{
  "activation": "geglu",
  "balance_bias": false,
  "lr_router": 0.000538,
  "norm": "rmsnorm",
  "norm_place": "peri",
  "positions": "rope",
  "lr": 0.00246,
  "warmup_steps": 200,
  "schedule": "wsd",
  "decay_shape": "linear",
  "doc_mask": false
}
Below are experts of layer 6 (counted from 0) of a mixture-of-experts language model. Rows are named router (the router's row for the expert), down (a neuron's output weights, with its number) and show model dimensions 0-191. Each number is 128 + 24 x the weight over its row's rms, rounded and kept within 0 to 255. Numbers have three digits each.
After each expert's rows: "comes before" lists some tokens at least twice as common just after its tokens as in all text. This comes from a sample of Wikipedia text that the model never trained on. Tokens count by the router's weight.

# expert 18
router:139144138148095147138120102167116150140104183174104073172129149135135168159089135149134122186110147122145113104129137150098132120157136099125112104107124131127106120139081115125143151113146139140095129146138167129131145117091173145158109095162137133136135128161099126140118145104099148133112137133182143102089149114130099122152115102112142075110143105094118146087155108149172099130134159118127117105162129121121148164153079083121105128076159133095087112097086138136097133104140164118132180119125101107137161138072157101124129121144142145146101122118114152121123101155137116103
down1:120172134130087128133137122123159130156129126145133086137136102124159133109106132122169154147122107124068134117108116093102107158129135118142107118148137190101100110055126150128135084119116166116139103150079100093107109080113121149092139090100112099167130107121122171109160125132146127131139108096131214110136133155161120119096157159109107142128091141121110175124138117149145117123124126155102126133138125142154122102154152105127126096093158077121101131101140125142129151112088148078113117120139151106124119122171144103130112123164087159109139081154149123111100112105132136140
comes before: " |", ";", " (", " votes", ")", "L"

# expert 26
router:142114151115090128109135143152122088160150113169073148111096158085140128157103167101112186127095132117107133107118131160146085145120152128125104129116136144117160121119094159113159122115118122119086151148150090121151140128093172122117155151116133138097139153159111111127127142147157111133091205102136100126133129117148162100145161118129150167103135105114122117170111146140134109107148130137126162142134097144126106094134106150170131122133081095136098161132136147133160107136161159172140095141120126099113155126100087140138177126122116083154124135124105141186129135107181104091
down1:133165198125074145160123130117163101118142133134113138119148143115116113118096102127136109112201115085124134154174128135110138161107142083139195158140142136121159131112148097130117121140122098113148125126131130081074124147103108167147112129082162109159105162149127138126127116134088124122167088148132119148112124092102137125109164140118155176130133121114136107137110126156125155124111167108115155136120115130123145135151152121092163190096121109107100109139100157171110132116156101139131149100105117161111143139156145143120082067141127137143112156135106111116143112142082127163
comes before: " and", " which", " but", " including", " with", " a"

# expert 39
router:109117120143136105091102115111130146131094138160151120130121144149175144118116138117169109141110167124063147138113152159097160104131091078137118145130152161115111108137120109114115104165115143132170143148147100111138100160135141131147119162176166140133102126126136137132106074126119164097094163144134123097124113174147136104151158137157158079124095149104155154130124098118117083113133125142134113106161167159138128095104153126139088128129124140118148114175153096118143099133134131124090156089132092150075096115137107185136143115150082168131117118136122138164097144176094129127
down1:143131130160172125145134120096174125130085110151105124122123198139118136152169140129099134171171151110113159123096145131119125140133124146084125147107139111104154138118119117114089134132103094145099078139087143146137123134107126126107143119152170135153154176106130096128132159166156112148151164173168158111139119129123141158105148133166150113121155155144138154134126108118161147103123180095122130128085160120121110097101129139120176134122099140185135167150130096134161102126102060114114152072114126103133098147171102144138128158136135116135146118104118126151148110165136121165
comes before: "%", ".", "0", "5", " |", "8"

# expert 45
router:088111149154157123167107129122111120134118118151135132142124153091107122120182112101152194179156172156136117146070126139125133147139137199141152170133106168101137142141118121131137130146135150145089123146132120085107121106091155166105137147129195128136128123167139128091096139104106125094071151167109149167160140140154190162117121124146130123139080131144103147112122111136114146139156116139142151151129082099122154157144138098124146141125134118149115112140127108126148111101160133164096161149177118127150117117121156125132144174144104101139144147124148119093154119109128117103
down1:130111101097103103162096173152134121131117134119131139136110128089115102118132125088163157074206169151105104120129107140080140095146100182137094124140146116118157113117173134119124146137128121142180053178130114123129146167127102127105142129109143131121178185124134161120118136122108155117095156177090142104126106134157137082110155160136155143133135127131093146166075142137122094118162153127138150133132132161137158112121124104089135099139091154144119109102106115115127138148149112134111135120139103135166093135164111100122108103133132161136113126117153117134114119135117149097
comes before: "==", "\n", " The", "^{", "The", "In"

# expert 3
router:115101141175163107122165136115119126145135171127118094145118144094139130111134155132151104100142114183123088120144133181159125108162104089126140181056096096087155153128108128118165138124146140107080105160106154131143135139095135127140121120120125077130155162163137137162141131110160152150108148130121124119170141146127139116149141145144092100078136091141119136124145123131111114097194148123103108122141103140109080148143153094133124163124134141107127152070129139132179074114137162150120125171119119127129106110168112153125107099119121140156124119142099121106092147112149109131
down1:164144148145160110114124109116096101105103116093113156141120163074163089098132088110142145148176125121173166151109138139133132133190158097122166130102125146129068119130164115129147122131148155087083082175174104139116111149129117116144155137118196125142135121133118119107172068139147145155121137104106153123129115110123131143108107106125089115141111118163137119092156162133103128135137098142101150141119143143127154120141130115129133155085136155107110124146094171124134128115154146137108094171121146123124131107126112108130147154109139119123136128125058082108124162135167093114
comes before: "°", "″", "′", "7", "3", "8"

# expert 22
router:165133153154115129136109117135158107136132125096125131117093141129134106125112109132135124136148118121168133160059111147103153139131154156133098179105124180115167132098122150085174137121141102144138141108097136119143154094101115139135140124120122071151141092105126100116140123110141137196077141160126127136134122163116109110108084142119119067146134090121169154131141075159167154111133122148146121146172082166125135180140128134179125121119115141149115127107122157143100154126154106076183156112122122115156101106138137118144131141137151144083106086154115114153124116109121121152
down0:102137130168139143118133127108140133098116106136148143154100153152133104117117130120098148130150108164145160111145145120121127123112129124068124131073135113118098169152110102079081138105128149132123139132082134185141127124181149121126141120107130131083137125090092158163129110168081107175158098151116094128155149146136151122148113093110161132092116170135103140169139129145123124103081116148129135131095160151124168114092127102133141120157142153144160145166167102100098138129184154116103116132130122093147125110140152135154177139106090144146143121109098140135097090127068136136
comes before: "s", "ing", " of", "ed", "ers", "ine"

# expert 0
router:135131170119178146097112182127144090120150144119143121153091110083148145102147124156149178137146132137152130146124120166162130131135119130162115145097161113089119084124128154083099103135133131138089119121176132061095115112141149136118107140120154105130112106147131131127108127142104130148149172141100148107141147091125111140092142126121117147137112113114167155139102133141136126143158147105135132086172131117093112167138119110114151131110069137101152085146138164184098135133138161128112126139214130138137175089111123124103141128120085071128108099122137138108114126120135102112
down1:156098122135126117140138114151149148111145116131166180171152102129108107154116148106138128119123127094112109079120099123097117116086120138098161107140110156090095062130116129165126108108114067119118140129135125156127120138149106144114128126139181143100124092112106129113105115123128122138133164140089140165130125102081109085154134121152194144149094177135116135071090111147115113139166130090083115164086150136152143110129098175129099103162129136103148126125140163108116181119129093131145120119104155125103105166140117120140134108156108138130111101124127144137106134158178161115
comes before: "\n", " The", " the", " he", " In", " He"